config.toml
num_hidden_layers = 11
hidden_size = 192
d_shared_expert = 0
hidden_act = "swiglu"
moe_layers = [1, 2, 3, 4, 5, 6, 7, 8, 9, 10]
router_score = "softmax"
balance_bias = true
vocab_size = 8192
tie_word_embeddings = false
learning_rate = 0.0143
max_seq_len = 384
dataset = "wikipedia_en"
Below are experts of layer 6 (counted from 0) of a mixture-of-experts language model. Rows are named router (the router's row for the expert), gate (a neuron's input weights, with its number), up (a neuron's input weights, with its number) and show model dimensions 96-127. Each number is 500 + 25 x the weight over its row's rms, rounded and kept within 0 to 999. Numbers have three digits each.
Before each expert's rows: a language model's description of what the expert responds to. This comes from a sample of Wikipedia text that the model never trained on.

# expert 46
What it handles: First fragments of split proper names and place names, e.g. Lim in Limassol, Del in Delhi, Don, Tim, Ol, Carl.
router:455497499487460469463501483471498496520490491521497504476476488485470475557520506509462497490531
gate0:486467481539503502485483536501505527496492507493535494476482518448515490515480482484561513461507
up0:488492470465556465530496520496470513512500474468484478509521478485528494520490526485516488520467
gate1:508498490520516486475494534495468504485491464492515481505501557484503454521451483445504517492532
up1:472477467459512469491499569498488542511562515487513460496517532500513470538541503458502498515469
gate2:526520517501474533516521432482518491508521521520504547497491480521490536534465539523503508494451
up2:486470493516480533501516539457501500559496500563474520487503492514501473510494479516500488511508
gate3:470473505524511519533551534471475532486454531510497532524511473526509480505547503538466514520506
up3:498511468452463517484517487520526466472492504506505516506509501435477475481549504486444503511491
gate4:500474491489532478469516506491488540454500492525464495500493505493548477527514509467481495498503
up4:542439486546499485488481508541556503459506513449532524518474505502496501505506521513437504500536
gate5:481479485540495529516500504498456499519519506519484472500491484491513451496477520507475489517469
up5:474538492525542523503501511502544498520519487519534517531495519547471503484519494510489490498481
gate6:437493463462494484511451487513475477484558467503511530480507508506523545538483471510509505520549
up6:451524496503500526500510524448509511466482501472514521472507479497473521461497489500504539502455
gate7:512500460470504506500505470527549466539526482532491488487495493498514486513540492487520518495484
up7:490514507523531453518487464505495563454536495527484488501514547522502467492471516485496475466501
gate8:467458531503509502507460516497517497534509500471483494477486561510524472502528496503492482498503
up8:457483535488534494481488513489539490487493464492496482489513493474488423432513510477489513525503
gate9:500466481521464463507446536482516498514504491489521524488495516502457501480505435512525487486472
up9:500546511456513529486496484455467510522510496502490490464492503503514490488489499441535541488495
gate10:466517534511524484512550446492525502497504504498482498481492528525510501507534486486511507501557
up10:504496533501486518520516489503473473557493537528492509481502493523537495497514518474481498509467
gate11:550532489496524534473520533515543496490487502443480474478519530484501513518505502484457491531506
up11:510464510499504516488451504512499523506510456512484512496501448488530528530504477494517526495535
gate12:468510510482479522493518494503470532527500427534506458529530442494489476489487491437526550531510
up12:468493467482507481515470510532514545484504519561533460513457522484551494488498554520512485536531
gate13:486463476476511504483474479502474491508484486505451519489535448451495555505533495496503486513490
up13:502473474486511481504477507510512501471504552530506491486472483511506510534483489501499481483499
gate14:444485487542506497498514532458504536486500530493536500501495520523519536479488434472483515477505
up14:504479487508497544487484486559482513535526509474525530490485499442514522504527533479480501502536
gate15:501548470476508532508515450534522474455472535518517476483518512493538522524508541522482499490500
up15:520482468483504482493508485498479563487454485489457514505436467478502531482515496482510498465497
gate16:484506493449492523499543493512488472492506509494525449509468546507444469525531539494532493518477
up16:512488511491499538458487476470486530513481523502515442463487526497528487472467522512532507484494
gate17:492494546479503509487502507493484510517488524470485457478521505493485527545523560484511475547468
up17:543480527490531552511484516496504497539513485479470518474515464500486486513471501479528537517510
gate18:461505480501483495536448535523472564527519542509502528480476477490486497462482535501502494534534
up18:473511476488512493490510479532514494486481542508501476506503501479502501510468527489524475539534
gate19:453529470502486477493532496494502550505457497485525541496493522572501531502497474523439498501555
up19:488507472505509547507503510418525474523503472457483506502444483490430548495481465467478508513488
gate20:522537526477476549427507497439518513526457521502523494492502500477505531543480556521534484539489
up20:546475517465486478462530519493507497519460496468503521498534531492479490507496520493531497530503
gate21:494470484521519548532479495523494507514506524479527526535480471431485494474509455535492514501465
up21:513499479498500521475471539494495513481465476506516482461523520520492507505479491550522496551521
gate22:437525493451453473491488541500548504575490524492543516496498476488529522473500472529481492451494
up22:538519537497511501511468496488476466518502511520501522491520504480491503482450540501533529508485
gate23:483500450462499476447505487502525487523535490512501487464484473501468496491500477467512524516471
up23:520515533493512469508468503471497434481493473480522486506477494482484497523512509556474464510489
gate24:515505479513500475537468536471492494503471495501534493543504491503527518482500478513504472546451
up24:494536504504510523498492482481511485491535482516470477480494479457520520502488534445475525484507
gate25:489480470516485512484515505495486514519470514475535510564496494494513517525518469495495446471499
up25:505513455448502491530507470498467503495473472532544504499474492512539457512482450531482500514516
gate26:538491500492501507513518461492524469480490527533510494488474515474467499481472480494491537473508
up26:520514468465526498471517547482501514511522497496472506502478497489509457499523501489491521493501
gate27:450482460518451487501493532547485511482525520501499503462481494461483522499490504529463480512521
up27:474463479551489514505530453456527486476475542497508502496496524531472509537500492557495477493514
gate28:531524517513473505507517533499469478524526541501563500526482482475506492549456488493461451522519
up28:531542503452531465455495517477509438484501491551509499511505498493491479527478511485486500501522
gate29:516516503500541494452461499486480513494505514475474489448448523453501418440480511449486527505526
up29:529536506502519480506511490517530497475511522499513506494523539475491485446508559490503524474508
gate30:459500520484468487445501495488496496519507523506472522486496495503461498562534497540510514528519
up30:460531491530516526516429538524493521499481498459466509530476480508479508457540525527510497522531
gate31:520485470467492454505496526487463527492503472500521493510506477490487532563537462504481497526513
up31:451516536530470500475473495525516504503517486489464503513472488506518483516526489491521512498535

# expert 44
What it handles: Raw bytes of Chinese or Japanese characters and first pieces of split words or rare words, e.g. eliminat-es, surviv-, Mak, Z.
router:460482488528517445428538507463490494510523471497507477468506501465440515493528511470521493492515
gate0:436478498510499485502496486522524451520506538498516513506448507499519520481527470502514544510540
up0:500492511543461523445497470500530460470509477489532478484522521515479495495508504488499521481485
gate1:512481494550492492488499515479501473503480481499521513504507509547488448483458503510493480513531
up1:531513547493529471533467474458487536495504515498503510475511459509532516483504501509508466496450
gate2:541500490484515494499500513495502492513467482479543479479499502496458503484463467532513509515453
up2:510507512496470513504505513518479462476481510511520512482553496489523410492533521495488526503506
gate3:517484547427497522530499473483498540509529511498482466528512508475486528473531531468485452505468
up3:535508555484479475502505474516488527545523517538486488513516518469509500497451493531502480490471
gate4:463539503520458489485494552466511494506525479482533534501509516483462502493502483454509481483547
up4:457516490492479522474506516495525510512503478474536496491503532489497472528496515527548499489505
gate5:482511528466535440521485476521484495457488501501495498512514516521477554483529499521472511498521
up5:519496466542466503497506470505488489506449507539517498532482513496529544527481524495506512516498
gate6:507558529495465477488490478512516490513517478508509462522499509466465513462457494494498483474503
up6:502476501525453513522508484469495505488491520455539449523496519485475558503496495513514454470491
gate7:463499499515531473474458489539474445479472456476544499520506475498477515540497514510519518497516
up7:488537472499510516480549514530484494500471488493519507525496488538519482494498490494495520475539
gate8:506506529476450508481481519500462499531511494530505509496480476559514509464504488488524489494465
up8:488512525543519503487483466471491527473537477543472518475523513502483482513487485477490511538481
gate9:542486486488527490469489528459482489522504484500503506480492501496486528522501501487455501513524
up9:465480519511499541507499508439505521520511501497492516489532488498515445505553459519466529491466
gate10:511538495528517493516511518515495509494555531494507452481518500474472473516476515477484504531540
up10:496499507481507493519472528459540537502509530492519496540489496503504486472505514498453476467507
gate11:483486529558499500507473505498484503519547484484535514501492489481445511469449528436504522508496
up11:554490526537492484500517513521491508497502483496490498454499464518501503524546468523494495495443
gate12:523511505496538457486541490520490493498493495517501511536542471482472569500501482491509518476522
up12:483479500487491531451527480523566510507483504492487524487486537533498473494490516518492505514472
gate13:474492470527468490502480543559502496522474498418491525498566471503484497512508551482473500551519
up13:538463483520528472514472490527504511514479520510506465465482492520465512514474470488517520471487
gate14:506508496510514512486519494519530546483516522527501513501528529449456463509500483489481484482480
up14:481503494467478522490537488488483489477496510488522522504495473504475521533538492529489513503525
gate15:486482482477509512509524490497513467484515450498496561501528508496543506467487519511493499538504
up15:493491469508478475480517502477474499506516486503524443497532516504523519478473527536514494488522
gate16:496530467491513513448512498483452510514471514503530532528524462486515524466502480492480486504461
up16:476486483500456504518461520511498502480502505500514533481504510488500512529485476487554506466492
gate17:476529504526498514462472536521489522500471462475505466534542524486489452549497530472499511528500
up17:520522483476537488541495496520456514472484564515501501496507502511524525463532515466499496525474
gate18:464473478490437503448510516509520535504470477479531515473496485502509517505517539505512505494546
up18:462510519527499503465534535520512512485485480474517517479515478526475519458513564536510572485502
gate19:504519506544502491514497478537509564507499467488498513504459466483508488514506501470466497503484
up19:503496522482519490497525490517514476530444525503512484497497478521478529495495452542552490519437
gate20:517522510489478479507528466537474531498480436511483461509499484551475526433475460504497463506477
up20:514498492468488457498510492491546477493512545501480498489494490507491535506520508461542473519497
gate21:496473544464514474494520514511513522528543512465481481483542534476504510490491501497485549502473
up21:523489517487522488510541475457500500515533455544440506491506501509520491516505525476498526494473
gate22:496506515488529466527510473534529526487538513537467491517496481496439493490501503435492491521478
up22:536520487502545500512471511463507573500498496503496534494464503441471477489503519518478488519526
gate23:473478491508536492484493504476534494474516493471527471481509495471462468478488526463530511526476
up23:482493485522492508522443504460484490477497493517525534490512509467518470492488514491500493531500
gate24:490530467446514522492473496458556512491529511511509477546458505487490483489483531523512491513507
up24:520503507470504482514511474515529517484492478542487477542471513428486513524491475505464485476490
gate25:512501487473478529514510443551475481452537497491477532481556477534486483532500542529520483476497
up25:519482501483500509519456510492481499489502477494446505501505484506482506459498465499487497506498
gate26:498470502487505518513468452449524500511526526513508501507542519471489498523471537520512488503523
up26:462486520500495508526499482484510513504493497548506486529486533470545466504511472464451516515494
gate27:475514509487467475447514495486485494500488490500510481486490523492475532538452534503537515533500
up27:514477510507555465464515516482510464508506472468500454459510496521512455532519530481512526486522
gate28:441484505469535550519491494512519474534498465538529489503534487480480468477508557530494504473498
up28:511469466454496512470462454536491468490504496529488475502524531512512486492503524505489497544503
gate29:533572493493542469506488495480434485467496498498466496540513535500481524524515479465494498487483
up29:506457515476539501530493535524533529480473469526542459475508506476481471502503463486457515473531
gate30:518505524487478475492499456478520524481536485545505486540499477464480529465475470485554457496525
up30:506537492508483479506533482536473474486481517544491490501537547523498461493528534470500519526474
gate31:516529496477532509539497516479496546483498549476500441499545477497457512487479506503568495535478
up31:487523532491528506457517482469487541508477506539519507459472476476490580509501518553471469467495

# expert 8
What it handles: Country, city and institution name tokens, especially in tables and lists, such as France, London, International, Soviet, Tripoli.
router:467516497518479470508544523505510506502481455551484489550493456524524514508486485539467491535554
gate0:534486473506508530481476443542518487471496425529542532481503487499505520509479502492504496562509
up0:493519498501511486491523460512458475459481498458539485510492473480469505513449526507528448455532
gate1:483485514542475489513515501486489467492468444489498491504499506541482526500496506544508511518509
up1:469506529479489552515458512512523485516499514500481512545542469514545540517512527512517500544521
gate2:496500448521504504508480446514516499534543500526509509510476501489529461481461534493531527493503
up2:480473483481518551513523509465510466526467506475556515506495537474509472509532477492481508473525
gate3:485489509505509478469489554510457521519547468507555464482509503507488481472516541510509528524493
up3:455538472480444532488520492521505515506536498516508504517520492480493479445536512512517510520498
gate4:433519516477467499513499541530511496494487504495481426520489475480475461484482527513540542538530
up4:482487460523448491482488461475490504492510477530550552477542482532487493471503517539544527515533
gate5:535499454497501491494512503511474507483486501494475482469489462528504530538502493476496499560497
up5:499466531486537515500486526528496478527489479512489486527490471487521475504475485434492495531476
gate6:474484505572505451504480507475516488468507486488505461507516530467486515525534534553500509490521
up6:480519459504527476524469483500468514515536426510561494484521526476500473454524511508520497501513
gate7:473491520476502486486523506493538506495502463499512479482491451481494508538492460512490491516520
up7:499455510483482483543492474428525476505478492452509532512523512504484550486472476510490537515478
gate8:545531487483454515520509505516475490499454503490491515509514493507512550441461506503486502508552
up8:519467468479481516497505460507482533513489481544513461469507520485476506550541514491518521480532
gate9:521507509464490494488491509483468512482491521497480489498473531571488476526486481482467492476477
up9:494500479499482504531517509469497533476518483569506483503526489487539496511494474529480512504501
gate10:501511517529522509456536474530491541504469479501468480514530528587525458516509468505474504472488
up10:529493483523460490483515474525451472477474500482499507461488445511502508471451494493494520518512
gate11:486512495489514520537468515470509475476491552490496476540478470468497497549529499504512514483474
up11:466491446493460519502510496525474549491513501494477504448478520484509509501486486498443461495548
gate12:488498505502543534497554475484520510531495495477462541475523481497509494485480510525541540540527
up12:518535446507508503483513516489503518533457484502533472468511515521524499486491473538523507462545
gate13:490479516518548519535506486520530517479516485479504496542490428490510493539468494516528459563535
up13:466529489526497542509540509507504538469463515535524520524516506500522462518543538547537472504573
gate14:549501513509483499479473491521482446498495467522481463471493485525499519507543517541529508523461
up14:509511484504492479500537520474484465506483481513524458537499478509481519510512503488510524488515
gate15:523462543459457513529478543487491517482515541510487512503514506483507527500500458522524478538474
up15:516512490480508472492483506454501557517535484503451534541481479503521500507570487493499498486504
gate16:498483498513471505492521510513484480498477479506521489488497482507489476477515490506498460466525
up16:496497437502467480503544436530521500513508486540510492481510477521492480505479508495484463481504
gate17:474508530502512484460483526551495475502510438506495532502488485480499465514453486508478517489533
up17:484497503491476496487504494487506511514501495498528501503529517525507484500502532499509437502506
gate18:425483526467520502528443521482525523540534483515463529524479470516488475484471454460500480496446
up18:502489524499514500477468487452457493504453517484440456485484482513482480504452517456504477501466
gate19:498521520511468514475527507486541524508525461488483515505491498476497490472462493521553538488511
up19:490493496506502534502507567480539501516548552503486474519520547539509557495482491493461514504488
gate20:495494509445508469534519487484488491454487474492465484517515472516452497503476434524503501490481
up20:509523477496509463485505502495497523472536456509523470474497470486479534448477536513504521496532
gate21:525496509500504505522508483511482510497515511478499537508485476515522502505487460565492536504460
up21:480534484488514457491498442519527516529513534482496509555490480517511539428476529505479548502459
gate22:488567496498475491510513538520484497470492512531529481481519501506521521491461504520490487511547
up22:508536508497488524516520486498520493526514503516513505502517513486514518491522490501520501527520
gate23:463521512475481507516495517479498515509556517509515507523505496519498489480533526467469521489487
up23:486479507468482478523535512493492494509537478439502509481529534478505525500525480522486517468528
gate24:472480522518509511491493547484478519479497498522495536497474514483540560495442532518478467530499
up24:496517535473455464554473487537522535502541505520479522498476499456493487489551503497486506461481
gate25:528465545538465470562501518488531502530539489502530520498462495502473470460440454552499508468466
up25:453484535561500521513489498477528491502519431503517534510474493495518493517479459473510483507548
gate26:491492497488507438509533489513503481480514470510515493517518527534446520468563511470494479509489
up26:481520473433501515517483461480478535506490489528503491493539457453517512500513498518495477568575
gate27:502476501455546503527499487485517505503514503502474523501512494499512515531520469512490482512524
up27:474474484480509490496505505553522510503464532501522490511518530496486509520495522511489541478570
gate28:500524512511466490481494510582518498515513443501475507512498492465495499470474516502499527528542
up28:455471523543515520496502507502465527500487463522508494502534499513495486519500535517485509510540
gate29:483513528531472483526502513492525489503470503482457519539470440458502466453503495498501434522493
up29:458473484446465492493478490470492493509465527496522503485528481472447487524536504495535507459463
gate30:512502489481483534456501525549534487487555490528524498500478474498487514479476480540519487502500
up30:536478521498526514483507495471526476496521474504534528507462446448488482486482531486500497521511
gate31:493482501493479483532480537471510501495489523501501505505487494480501515538498492482497472493510
up31:532488483495506501431476509512503503527564455472504506468517518474473452515553518517489477525490